Weights of a small mixture-of-experts language model, trained from scratch on English Wikipedia: width 320.
Below are experts of layer 5 (counted from 0) of a mixture-of-experts language model. Rows are named up (a neuron's input weights, with its number) and show model dimensions 0-63. Each number is 500 + 25 x the weight over its row's rms, rounded and kept within 0 to 999. Numbers have three digits each.
Before each expert's rows: a language model's description of what the expert responds to. This comes from a sample of Wikipedia text that the model never trained on.

# expert 26
The, a, in, for in award and work titles, plus word-initial pieces such as Art, Pro, Ex, In, e.g. Honorary Artist.
up0:490469522492527475502464491500456528450478498516479459486524493498469530528527470548495522502551449533546491461467494518492484495521510507559500469467505475517473522516558535499489491519497487
up1:496480538504498454535508513520504488505478515468531534486531514490490525509501482479517494519517509494514505512473559520499464539491481500504540493513464499476474505488471463454527453530536459
up2:506489578504496482510489510510508466529549512456476510526565453492487531519533509524465470517504473516446493514506524531476474524480493478555458445512542538509498483463505497511523477493504499
up3:499504506506461495504524506520523495483545536473489496516507506485517522535491449482492535492469511537490494515497531507505444485499532483496496464472493452497518494533526511449461478514506525
up4:511473496467497451489499515520530513517493471485525568516486497506510458495536514471486478560484502494465484524494453495538496539522471474507452514484530516460507450485529491480496464517588497
up5:480482497507454489490530464459488523467514487515499417476487484502504515476479515481510524539511500491539534462493503505492443486484529475510513475505477476516462468549546483504521483494521488
up6:498455507505477548474449538511513524536463489510450508506527481468484473445516520523484494501493489498507494506485536515500536506485508508473541513518515510520480547514491503497536465528495517
up7:497503518511520502481459480498482538535524550504553471501449515458461507468477507478507516513525494494522526507510507508532469494506481487498499472458552480527490502518540483477493550496515479
up8:512455496508526426531493541500485494516458445486464497498512502495535514449561522515509508522473483518509549487488460457511523506555455510485501523543507506464506509465492519482552485502511473
up9:509497530478491535515469465504488519484567500474514496541518462483480551494510506518461445485460483471475437492525478512497474502481497466506445501481545484514488520536489464484503512482499527
up10:526515499535516518504509488547502499457472525492510464587497519494429510487538510478500479485515504516456473504509456487474525526498471510471467492533483470515545522511497543489517490479493499
up11:536525543439499470505530478494498503496500523492491537505468471484517495486471488480477481474491463476522482516513496487532496534510519534511518503507508504475511529507527453473499496535548497
up12:510563506541507505488489494495522530527444489494499481549484498492471517544523497512513506496476482493526471478450474475519511524504497476511485549469525508457490492475452482521519511505536511
up13:492524489553515483462506495494480480544537486483508489481483510515491477500464501499482505467499505523535499501463476517508462467551556483521492541526518508510503499474536509485510497489483516
up14:508488498484492470509510473476496495505533482537507514529519458484543510502474474529471479566474509503490505515501513512493497504453530498461530481517552482497460526474440449510550477446527526
up15:538513494511505493476496512518498531501522499514480472507520483505487476512496507490491506493520530535547479507491470526539465509498516464497466547486532461453496493503508459495478517477503499
up16:512503493489454510468527481488498488463501543509477488516493481461505465571503469487477492531498513531475468506484534505516487478496496479508481485474487545489487506505486497500512514476478456
up17:489477472495463546505469479521491474528500491496457519493486494485470489503528513524505490493518477463494534516484531531512512506589506447494541521521502519514488508496541497514468482475557496
up18:506486504515523493545487558527491519517508524527467558518487498477510542509515513533480481482515458439479520465518498485525449478531541521511537499519485502506528504482508489495570520469477529
up19:489507486539476512456552493506515497466520512515522512532477470491477518500517504489482501505455489514485518536486529508496484490506516507553489510458481497468526555498481494530472490508486509
up20:521511486491500489529491480494509543467506513489451496523494537491508532494522481457488535455525503489500515499518516497496471499473476499503508452478522494513534514492514491458483478482520492
up21:500500529513481511469531536483493518502485537500488510502526528466513461510533488521465463490455521535513524544500442493489482549520505470538462527499465508486519526491524499489519528541579513
up22:466539497568463525485484552532476435443529521557503519499492465508492512490483513476518493511512509518484535539496447523488526487518570454506502526501464514508489456492529491495481513513500511
up23:517520500506500482547499504486497518521490459507514472524480489526469479440464483521482465476500439497523438440487532473530529499525556458532490505511538474529497492513522524526543530448495482
up24:511499509493497536521483475486502541502500514482469519582512471448531525502532494533489494487519508485448442512480532488526552517523508513469517456466526500514494545522539472476468538486537471
up25:464543537508527483513489509508523453491518541517512511485474514547551514521490518513496493490494473500511476488494502493498508536500530493501477509479491538561492460508488468510497531511490498
up26:512522546496469512501498496504482494486495474489492459477471487497486532488550499480468486512474510527464494480512484407512485533551456486508530504514496482507518516499483463471501486466507497
up27:499506506459505511486527457489517508494487503513519459454523495508470489495484448514505493508521516530522496497506499447512515508503538513505494453509476489498476539544503507495487543513461501
up28:499475493522483523493545483516517495526495542500496479485499483569492481497511457502529483517500491511518516493530494479457527508486479469464478520465456480509513512470496496499494441549517469
up29:516502458505472528513445514485480539510421479474531478505540472524473447476473542536513491464503510528434502525523501504517531479429474478498474459484523521473495450538488506528520514486529528
up30:502499534473490496524477495484520498500454481480477488452494499532455580465452507464499509499468482470527521487481496506475481482454448488490516509501448486497499507512552530528515487506492494
up31:477471520492505492529534483508484474526507531563510504497542505484469488526554468491460515502514457508464492495502533505455502507478459506491516518526490488506518477473465504543513541482502494

# expert 42
The word of, plus number and quantity words such as one, two, all, part, especially One and Part in titles.
up0:485519454511499507445503481499510483469530466504468518519489548456518485504486482538509468507507507517477451476495513528535485473481485495480481500509526539480491490468477537512482508519519520
up1:494515466506495508497491510508504517536473502474468475494487469525519491531510470521527491485485535507504492510500478473496519539449492503492522562507495496503518476518493505478488487460442521
up2:535450512509490473523476494478498491544454538536501480516508486559504518514467520457528439536502511515448480490485463500461475536488525523505531518488513479504504452466483503521513448521503509
up3:509510510485490472508476465522469523499467515480531535446510516531553509458519488493509548529537462516506489537482510496526506517509494521523506493466502522485465502510496481456460540486507490
up4:492484531505540470528485499494513519487510513543457516564489509525522488526534508513481483498487499482489502483457508516497506500505499522493528486513502544463546498523473502502515477538514497
up5:449480530497509462498487483496505522536557470478486493500419498478506485493538503473477439450491541496467477544496493492506516492518502505506478500471523539498467531508489500471517498489505447
up6:519496521486521480504497512486522509523543499476500554492492467523479535505501513493467506511477546491506525479478527513497492503450518495506492523474481533451491510495521476499497516500519513
up7:519559512526448521504489516518492483489530497492500497474467509524474514492521523473494458486500510495474524521497460500502493516502486477523482453460487467498501521487541488479503479520506476
up8:496523456512518453501517481520504530493501417515493498540507497445543504470525533473500521452505491519477553482542478480481526496496494467491482499497466534535509483477507533468454503531530435
up9:510466466498522503511453483490519497502487516521524552471508496462477494486526509503499496519520478510510521517526546488490527544516477497502521513514481509510505527450521499491507496507514516
up10:477538489504514485511498439464496576466478527539488476467480485516509491460486479481530531542505453537551490519475502467516459536486482466518502508549484501522510479506527480493468526480524496
up11:541500505495513502463529501494517549501518474460536478484506500479449484492538554459463478486503476513455505469499495546480487459496470501544463495493543487485472500537502501475488536520475518
up12:459531492488477490523538527536515485524520499481489471514469502465527475503477506510472486528513484535496492494525515491490512530524545469519473448516484454455465503539508486505467465525533484
up13:506514522477490479556436447502504536517462498483492521516491500475483506512544511548526491488506464491539485484525509518494487493486498466483513495462486492498487483496492520452536538510487498
up14:467496538509469462481466488511500545512493439462477539505501463465502533520511518477494440504475498538477465533484488511502469535488455473491461536480511526513515460474530498507518437498525485
up15:522472505512535503487491487487468512518532510493516520474491525477492467440561523498474475446508532436480493499493507490518478436501543505507461471506436475480532486518482468492480487521494494
up16:496518493495485526478532496501497513512536506510499490510493482538489508539490515534511479505460466499529523489497523515487483546477482513567493484563511478498534484471453504500496504486489562
up17:513517474545510488538524531489493476482506485517494541483472545469500499511474477497484494524489504491526529507465503523513517512500512503555494498505493528473510493470497509458509486494511530
up18:541502466496526494521501499493491487539483454480487531532521498476508466468537489533455479496494509515458485524485466473468526538454455493508474492466511532510535483467449502502484487516488506
up19:488497537500472494497474548518526489479490451495498515510516518493496503501528524482506511496521447474477479513482521467505477490506475499504440488480518519507510481457517475479544496497504485
up20:448499510472457516510497487515493495455520518523525495545454487506538562492556493470476522466515485506477527483476532522537528531501518489523505484533509515512512426482525505510512483482494532
up21:472512448506505480502541515498525488538494515469499511458548514459489483522545477487503519531516467487483485494536501500533512546489465476490506469514500476497498515499494479470508483473509504
up22:478491498493476518502526538518538473472498464475523470506450536476465470496548461535516507466559466501506471487482513496531498509522502506491502496500498514531536504516440486526524515486534484
up23:511540468481467526519494525502496449476516493468499483460502509536494503497525500501520474526543500513483470514536498493484517510501431503495486464505448540509535491527491514488480464457548456
up24:494481492440502471498527442500507483494520492532531492466512514468498505460501505484481533489523485516508462480520527504524501510513472481542516515439490476470503515457464506462496468526507456
up25:534544506503490522478466474495468503546476540465492509448469474516480517494477488505466491490472493512461543490443524500510527502501507460547466507506465443464488512501474510515489542456495497
up26:492531473483496475496529487493556501517438472512503457552544505490530478476536517485529492490489504517489518512529481491505517489529500509550482474510519487513481509506542505498519525500523483
up27:496504517471514496502474486497493499499515518491482500485507521448448558509471488515505527478548507466475520496489516517479469492520502455481475554479485452514436514485487474496489490472559511
up28:520571519514528486494507580501504502478482516510508522545493501510534495436489497473519472552505507488511493543512523517525476463508547491515479503482512482492448517500526487465516500502460474
up29:492517479498472498504490513488497491492505527457507519535493532509528529501541482496537496444501537448519524536475503493517518462459468483460467476542500556510531500537503522483498503502499492
up30:477477492542473491489459499491502496508507477486495448498485507508500500501521534523482479531464499469524545512479484501491465507502509476474495511479477475510516454514486528504494496511511502
up31:499492489499542517546483502478499497509504521509549459489508447474501503463470497491529527508479538518517519539444498480535491523515524495506521527491543463522488474462512544476498490517498469

# expert 17
Lone spaces in tables and lists, plus pieces right after a word's opening consonants, like st-a-ff, st-ill, m, sm, br, kn.
up11:518501495500477507513524475441488524521530519467522500510513514521530509505543485490530464460474493481508472494510505501502494477504544453478538491465518503535496520523479506504469504548480485
up12:499509535516484503531462516519517484534477518488516500493489503505518516498492519539493499493468521494506465518472500482479512514455492530514512546501533498482438473500492493490488537480484507
up13:517460458467515496492519507501488512489514556536462505492501549488484524480511515473449428541486503470505567484516466474480477481503520488458492509523470443465518484505471480484453492542480513
up14:519520529499465487510521485478521489497538514488509508514516482513513523494514518508502481536513508477444477509497455499503498514508523537514461495501504478501451513495514480477514452446502487
up15:499476484497517507482487502503524488505501517488442523501507503466488488499515504515465473474542488456517472562495436505485514475494456471514436445549501479484495508496467485509534505461543478
up16:526449449493528471533445466503474525510518487506518499463470548540474488501519515473510485544479505519500460483506502499474522532482509482442545530474435523514550488498517520480520483512458522
up17:518482478503552519495531511493494499482530514524487512532485478470481485506468476497484483453563495479495502499518511483468491461511468506531499486555473537525477506497489500446506491493516476
up18:511521475519507514500539513502514492510505496459518465502507492493499493459467464538499445566484561473487503499497521534513510505524468495491539543490516490493509536472488487442487522497512461
up19:531495532538493487515523476504533500485506513519501497477492467475510485516527503498507497519535505495536473530478486544509461500528478513516486504525505475541502467538467486502517485481517493
up20:483486505479547485485515479464492515531470544456469499469519464515485522482503517507519510503490470488530505495500477542486571486476524515499492554482480444467490481487496489503502509528532473
up21:500513488508478498465505533513555458498499506465497461489487479528494492441507525498538477512506533502486472548523499481514503477499476484540485573511532494542478495493474454467521523456495512
up22:506500484491488502479503504471497501490508574512529528514513499507524441493484463497529470491497496437468497520480518486446499494542492508518482474460497506496469513525482502466471493521501517
up23:479498471531534514484482522479520491500447524520522485491485495509505504462537499519483506487498572489507448527504532537445531509503458484545494500520481530541529532491497550524487535522516525
up24:488451473517527481496492471516527514496490492500433495481505537545525517497500513505506491475459521474480500454454491475458531525511496535485482533498465519526458454496431496497526559525463515
up25:499475544490492500504480510503543489527526478463505499472535505491545543453508444535500531512511527511484484513480517462512441503510485445502528508527513551507521503522473517459497493517484518
up26:526485491500495497508533545436503475447523479493487525490512491498515524468490505498490493534507500501478541496507508466534521493544488484525480497477516560480562499487487506534496520500509518
up27:476500488477535480487479529472504509475536451525451509526473533467492491518497475478484461487512482419454481456476471497514501468537524503491499487576529528489479529459508539509492494499493498
up28:537479510481511490453523522517489509506479499525500462486529488491510503484497519518503502489491533500458466536446482526512520489486480537491496486500500480482523517496471456501495513534465426
up29:503514473487499494501551506502492494474505516466521515469500438492540488506485507501495492505501544519493498492491478510501441489474495495529523491523476514494515548503495517517493478504474508
up30:485514488468470481513505465516497530548559495475500497482488473479498472519528509409500500509504505506466487509509489529467480505503465499493492527472519516482521496471507476445476551510495484
up31:512505480468536500513510488515469505534514529486475516512481539476486541506503512513470506486566476492541514482491504529464490469506523440508524477537522491498544489502502482476533489542495459
up32:523522530492547501561535530527504503513507466504513490462504491477499525509550445524490472519531527493509493506489501519527506479530501500525496492525465461512498531495499545450538545516522481
up33:534524485465550486497538512472468539507486475478495453553486502514476500473514530500500489502534512514485517494539564500508456478518486479510502480499508493528478499492495546512525528552494464
up34:530513505511491490472508502500513513503540537517520468530483502466504522442489538495520494507535521488565500549491510537462454489510502490474486475509504499489519501491527522522502483486490453
up35:516497523562458511535462508483483511460491518501495516479507495521505513498476457478531469534471458509510549511536475497557526511518514516494507508501494516500474519527478496506523481513494524
up36:507491520484507483513493527526509478469455469478543491470522481454452502483527494517480474504502521510484482491505479553483477496498514528498474456501510543486498536516492518487530491453490496
up37:494493510520493530487531510504488471459502534488515487520480490483495481485486491514460436514523502475462490489445498530484468506466509512520498491563482483499490515508537490505489480502483501
up38:468507563496506508494496467481490483489550513527512476524500478471538493456484471518501527497532529480503470480506530494443453539523491462519504508554519510506506528485523473500469497468485519
up39:547492517515513476502495479480490516510481505463507483514558527511475522497464453463515530589502545545488499514498522481484490497494527508533518523503516519493479510486468461495482457492517472
up40:488448514509496501507539546478500474481442521492461500449482536532497480495496513469476479461465536508531531500487489522471515462516534511440520516508496444490507525471519497504489533510484519
up41:482512541492494494487512485516509502492515530508516502497551514497497471491489499525507523477527509490467496477505513477500480468498523533455465518514494472516484473498484557497489459471532505
up42:467486491494499503520531499484516530535510500472509461514512525517516509508463501474476478484463536493553450480479467504502432496528481435521526511453475463476448491491529483484540544504501487

# expert 5
Word-initial consonant pieces starting words, mostly B, b, N, f, l, and often after a line break, as in Background, British, launched, small.
up0:537509494475519493485525515482498517514455486499504516484501511508486497460471515528499503520509497545462487504528507491524527476484527506565477466467492506514501478516512514545507507487511482
up1:521496523503479509504502496471488500535502514495532463482491522544515527499498473486514497526504592489506535509521503512499476495483484485470528535521487507493483481496525518504514481520494509
up2:498497489499480473503513475509519505478503498467520480544459514492524502478463509513546516534506500534517484513485497501480524545406518483497522474517493486545488532521462506486501482522484516
up3:515527491512466523510515497522484503515452465498546503487557507499484518519503509512491502498499494512488509472479453471500501521490485511498491515520517507512508521454515503476491520520494506
up4:512426475473501504499524469464492517540526469526448479484464526515560445492523495510490497523501529493482497479538501517478443512484494504507537536504483486506514493479533546538501464489525524
up5:498484472533518505515513547485492509488508507521497485471550462509498483494484478470496521543499453536492474528499496480483508525508502488514457535475495504550483506438502529457499451512528506
up6:479503556516479503520579502490527478480480504499504493509512495536481497509538470506509522528506532508474532512513474466487522488469493529464537512536486523469513535477483503511494439529460501
up7:544532520515531478501481467458535531512468491504544547505518454521526532492478563477498518463490519494534546504537512489473473484451484504490496522461488537551516490511468489495487519512495504
up8:513501485463483488489476516525498493535473507495505521553496503530526497481507489513491492456468516510492492477525542464530508457507491516490474506488530499470509503515483514526479562496498490
up9:506478499437471480505484508510485543540489489533470487471483501496547493496513466518472487506497506533458510494520472471464531487485504492487474508476482507444480526490504543487503499503491477
up10:499492529451511496495507507491526473503465511465500487577510493511510501506478504480491490532503522483533463509482468465511520514480529476501489507500510497489488559512541473472490518518519487
up11:496467507514521467550530505526509451456457471517524516517493518541468524493451493477500526477530504476509500540498448494481472487469536496471511521482478482491506499515453507519487532519508514
up12:481516494486455529482465481510508505549500530493479513505494514481433540549517489520471473519488501481477467572488567502486473496484470516491503470472511491491509468475511502519509507505500472
up13:533488456472498524535479523489504478509465494520500478485504502527538450516533492487499502484530538484515465521501476510503500526515512510513495513540499515493499509475480485459472502495518507
up14:488480499516542493517497527526507520480499459514451538511533497538502514458515561527508438500517480516439469481494474497485487526488523473491479519525494531485493520521521469504516513454494523
up15:502494517537480512492513517493518507504462524551484511524498479516562489482510521492447453495493530490504504491524470488535540432475464502486449513485523533500532453511504493504496553470506528
up16:527533538503513492522495464501507479519507519498514463529499476518460519545524458460554485486484483514520490504496501524475497482477501490537502500511496520509494474487524486491464486467484455
up17:461499495462501497450511481492497506459488520474501486475511482473477521539507510508509516500514500476519488537447520490511537502536502533502519503513489511464499507497456512462489520540498494
up18:489482498490512519481515503526475508489481506452488529514517505500526531502486485519502491482492520501514484441495487500504458472539493518497567497515490467465522516473525489545507481466502490
up19:477507490484432506512496493529498528530444494490500504538469513463502505495501518533522517492510497499463500495449495518503511513494505523461485519511498549493516539513500447460471511518527539
up20:490536486466543490468516461473536514510525480480499487499480483483502509537477507531487532474523519457496500515498495470531500516511464522519498507529521444532473496476550488481548500502462521
up21:504511482519511505477500486523504474507501476491525501474478521513529524501507486486542518530532515543514529525492533461539509508473475497477544475476467523487480460452487497472409488583562455
up22:505517516475492484515457537459506487507458470508530475497524495480505479485499488469482523505501523536483461492492501529515452483548479486528447506521556454478490500549525459510517493482536507
up23:506499507510485517510499497524528519510500498510470503513467557478529494512475485522519534493484478472450506479425496566502449476457482501507530499447499503504455516501489466476506507460556511
up24:500510498502512518525541492477517567538515489494502527487509525539552490494470516501484503517465510542478496512495500503499538505469510491478497484476507530504491425464483482517500531494466476
up25:513491520441494485538514509498484505502501493495516553478530525478464524497571518540490500506530477478516498521483488529501485478517493501542492425511530506531510492486465467533512514487518510
up26:496493496499528471489494507509488493497504501503484503500513480468480503516508510467489529540511468528468455499452521469532477483479486485499474509482442500533522483506498467507533489487472464
up27:474498514517497508486499517476494509507522503502446479513472494494476521524467493498490466466490456495490480499487490499461474425502458511527508512472497470493511531483480481521522567491488520
up28:505503501482482478471529509502498459482512503486483482500487533527472509530492521501501490510514470461501496498494447496543474465503506466510480460521537542514476465515522518472552485512496476
up29:501513511541524507498507499476499528464514505510463530504475474497542479531463535510502500516537501480466491456488429479490525516518456493506466495497502506462508488459493485465496500510477477
up30:496519498485494520499518483497519484507466511511542477537466501531583468514463467511512510523521509502538508515513504475520508500462538483503508480509534482510508505525496519503489491492498492
up31:475510460500494518474474517446525509505512522480443469444510510535527499498490460521469496516496480481507494534476499534528494473536505476514487505479513501479569494458470538482513545474503504

# expert 12
Digits and decimal points inside numbers in statistics tables and results, such as 97.4 and 14,762, plus capital S as in ESPN.
up11:484500483482545521485497481544501507518474513506560476504529486493522495484499499498475520487492468429480456491507510521460477499524510504516497491530485497542488548503494454548509506503488448
up12:514486491499455447508515501491517480483504536491515490507520501512520522513520497460517489520532485519474479505468480464525473455471514514483487527555487528485512477485519534490506468456492485
up13:480455492519460493477517509482511504515450463493507483507486542503523506467519519481483493497480484531491502555514511516539505512502444502487491484490469537513471519526502517456531517508540505
up14:479460466512482507546482476492519511502507532491477495507518495524558493522463496485499517525448502527472482479522524495521496483483476498503481542498497509522515492466522508518460433470531468
up15:492519540476483468491480498499491480552536504519510516479526482455484529513495527495473507493495465477480476489505534537478461497511508471477493521515549491523421514519538483482500499528501478
up16:476494526472509433506476487522485544476480521499497483521455496501484487497515538488512503498536476485483482527498451528527466506434499506459514497509487483505573484513476465553480493476478540
up17:525486532545474522484538523504492561482480483507544500485546526519551513523495499517461489522519485495492513523494487522519477475492533480471501523484531537527461523551455534501526505533520499
up18:489528513503502526511468496534499504543456479509509474500512473491500502499527523539493474489471494461480492496453499484514501529500534493512516485498500511485503529438498478512491492495498481
up19:500466473480501490465515510512510480511481512490500519530477534497494500516463485490452496503569493511526495516502522457488513483479453481494477508479522496504502474512458496448484481528492436
up20:494496540528560503526483519503497514468496509491488479526476543499478474461507507539480501491491544500548517504494502517517516512520505501510452471505550511467498542507527532508470523474455475
up21:517543537527482504498466493500502533507516515520467496471475485475482478507530529501498521475546527490482505482492533486526473494476500513516495508483504519503508508532441474535519494480500484
up22:539473540470491501486533463486485519515547539469451479496495508499477474446478518499497497477539492487519527484528530497487508477511491502492500486517522512514462521502494480497485450490521427
up23:533527525491467469519489495504530488543510468481479462487548491485492493474528504511486471474503523483464486514485526513524501491506514498549501473510492472485508515506460488556529454494480482
up24:539507485508495521472495525504514543437517494512479542459480509512537496481493479472494490450532524558482557516532534496504511506500512489486490538481506516475537544496450520481519509519486521
up25:490464549496471507542505527509509500467479503504462465493489498526492479493476474485497527474507490470473476539493456530515472473535496511498469535532551484530489495494479488497510523547540477
up26:492499488513507534473524489493491478503563504487484495488443432501485473502530464444515494493500477497520489513424514503511479531494488489501509508553519525480491503502513510488477487466513505
up27:541425542464513501471478545475525538492519545510496505454477489496530482501539486469468494509542483503502523497480506476512478523530491505469478471486520515514513502453474499508503483497490485
up28:481522505526520477498481486478503463464480456479500478500535507493530533522558566502436505531512522513524499550509518482523490497460497499523490509517501491481520497511468472460520530458501487
up29:493503473566504490547459513526535522497469486482478446496495466465480525523504507506447533506518475471443468501487477558485489503515495492499533510500519461472530520496483488482545523507536532
up30:513475465484527510528497504463526491495480502498490510513505511531492483517498490467517468491510501486498493531471465488495485489475530475490516525496523477512462486533531475502490488519503505
up31:480509527523512537473481509491495511470465507464521430514468463505461499515517483512499517479497512494541477463485509536521511474513536481491467463453558518518517531476487499510492498453502488
up32:508493481468472522538523510464512488467516486522516525516477451570465502487496559487490477512522483450480524499506504519507489473462487488503529544479485484484487495493511493527518523491476470
up33:548544494477539455483500511480534511511516473498559488502555552519548484501498508530510486476515507466460514482492489522503477480517461499508522473542510534492475490494506564488511519494488520
up34:507517518483508513482524482467485506485541499495502481489518507509465508496498523542487498521500515484480500554481510503467488533466506494457511457466528456554512514496469517504506465516524517
up35:486545472480523470534493505522509501445497490505567477506482482520529505490514467501523556516517509487495514507478461486548470442494525501542507518512508505451492537519490499467531501505483444
up36:515532516484502483516540512470537501488482551478478468523481520519528467456526526489482515485492527492531501485529559491492479519515501480485479487526523501509494527483529503492464491459526460
up37:516431526531468535479512543520508480508478478520487522497511533494490487469522506503469525466476434529487501519508508508503494495495513499476511508516508492469514502534497483518516489524523493
up38:518489548489482521506470510525514520468497442482498472487513533444471519522470499512481483513528508495514500512461498465540527494503466504464488524510534483541482507515496512476509451504531435
up39:500520487476540445522486503476496507479489496509492488501510521486505513516499517466494496467507524479465477512479450471514517520440512466483494494495443500486529546507508481542485534499513537
up40:503507483497492499527515501520515499424527522525510509528505488512534481460519491473489514501513473551530491507502501476557502521530500513518484484489526476522495534501435451473516524474505516
up41:524497513505503469537493508482504490530503536507451465520503459491476505521483510468533483523474490534491514545513470479488506498479518482515532497527482460524470465470512519477475514444514501
up42:534504490545474501508448510520494482544479494504480499471511511498518522505499498468471529504553494523485520490507522502507498512502494502510487484516516470499497528512528520501485507529553499

# expert 7
Articles and possessives (the, a, his, her, their) and word-initial p or ph pieces, as in praise, position, Phase.
up0:499512449514523484481509500473524475472484514479533559509481495538474495469519442512495517534493518559530497490520524495510491531514537483513431460505512511482498492521522537491484498499476491
up1:479522520523515533551484512501463506499480520531532505477489513470473494523493502551506511478493497488506526508497503497507516497492503502518508454490493483501495509507485512465514553485509528
up2:489515500567479523500493517479514510472511547512522500464483479535542451508476452502525493535507495495489466510486476543501514523492537507514511529503482491461516501503513437516527475495455511
up3:511486498568484485494501491507505506514481525480506462515511464451511525464531447517482484517507470472525496512480501503495520527498495494501491552486474520468445495465548498484493502540529491
up4:513490534455564502470491542508497499518493522472495496546526534498463508532476485495509507498482484472467441505468477497522456504492487497482518497500508499511503528468525462436475490482492536
up5:490475468535530517505468518486489546529522493469471523488454482511484444514503506492499504501506520495516530494514507496513511482496495511513511469497531487468509458501488486492499455533500472
up6:496442433503493483511532491508515500495532484515496493536543487487508526499516452512514545470512505517496482518536476475520505494498477475467438543513486484462511535500525531488494490495470499
up7:507514492468462475511474481509509519501488471497519539510486490427495553502537480490491534458479488472487528521521487508537526500466533515514535491477498467501508510517493484502505531458457492
up8:479525510469476472495503521511509489514513514486503466531493504506528539496496498515520526530539526465497478510527543507443490498525475539514533514501500497548500474470521503533479512484501457
up9:486521503485508467475502508514496486506501537515499517454496502547524498483491455478516484512468492550497479528509460467512511501474484485470495502445444488515471455542488475506436515496477468
up10:514494559451546488528532471500512503435558514505504519508446492463501522476470491491520526529506510518493507493522490497476461524525523495551533476471475470504497528540501524483523515472497474
up11:515516528497542507501504499504510485519478493473441478556555498482521534487503507492529457467504526513540506481485518481475510518490496494451513512516494508511501518481471533515516537495507484
up12:478538508541535474546470516491501511542502477467515473490506481539539505527499509517498497514499510515477478519549493485521474504520464513505496497496469556475499502475469519497504499527515481
up13:525452516482515491499485509449533522450493528530495525447518482492530448482486499489515479490509485500476511510493487549481488505452485483493493495479477529491485507476474491489500495532502511
up14:504472521553522502503528533489503491503540467479499456506504479509474488439513533513462500484483524511563480511499493557515524490457464489503455458506492528472525530497471519508470466514482472
up15:507475514544507483481465530499468471535526525495477480489506507515513487493466495480511526508514506537510429519489486509525493522549556486515487501488544559442526499476509486520514502505477498
up16:511495497475477505532490467510496507504486507477469516468502518486526548525521500465511502549513540514536487524487521465512507513496561475449517477495495509518497546469467518497490469509478494
up17:471504476524492546493534533501496478456493497503528483508495547489510521490504469530520526490495516501478494531503446459484509524533502521520458522503479476511476457467493511513469451478479522
up18:528469495530478466535457468475501518464501486501516458543514446486486494512524500494504509492482486464503556535481520458489525517494516523554531526527488488512481515509481490491466507477541528
up19:535495524515457500515508464490491498535443509486523522520437502447459505515506539484517530494489508493474479492497502506471515512483500483507499480490479526507480503549530518535491452502515513
up20:471479497469515544542512545481506495485520504515514484469476504466477487530477519503466417488504535522442483502498487465530465522476515489459486533536498537489534507474474498519473479507489500
up21:495506471511513511515505457508481500534515516470490493492464489508423553508565503549515471474503500491497480494507495477507498494517502488558514490543494523489473511508425549520482485512566513
up22:510459511489461489522518503536514472527478490500480481472511511543525542487532475469487499471535461487514565509456494513463549489490501476500498562545490519512484502485539487505481498488504546
up23:496548501487477478481495490473504506467515528537521496510508529479454495488501493514491527557485527514513469510467512468501438486502512517472516455493466519501572475552518493472487538456465500
up24:515473507536499470488494513498523498506531493467443479525465496533527494523484500484521488521506473472530502495478488522499535510489526509532484511511498437511479474516569468506518517544495467
up25:508528532515519525515480504510520511489505513465510454521493529517469478472482470506498504482504492502518525495464484510490467501493505503561457452558486466475534523514496537482504508510481512
up26:501528486541508493508541507496505484470542499474514484552483473501523528496464538464518533508497528503464463491525478468484471530507462465507507505496525492487489515528528498481512507506507466
up27:476499499462472488500532468512529480486505536559506508519463530523534456482467543483492502461481520527479471485523535483478530543470515502488546505484530537488499544525481506528512527496498471
up28:498493525502463510513466483507513510533535520472451533483487468506512528532503512494511531509490492543504517517500509525461502533480482475512524502489450516550497487514558478497504449477529512
up29:500459515479511464506496499497512504503516530479530521446509467478512493526522530517462510474501507500497522539454503494512501521523506501494525505504472517556519548512485488514474476517471495
up30:483428488485489470512520426499486517530520505501484502494495498453507498540510508520481541473502503537512470469480530504502488499508527499508523465461481514464547492478434517528519505533526469
up31:507486486467547449494544520511530493496473472492458513556457518564512530500489481490517475506510523501499572477511518503474518461503505546504485533516477465504496513500508490461503540502499505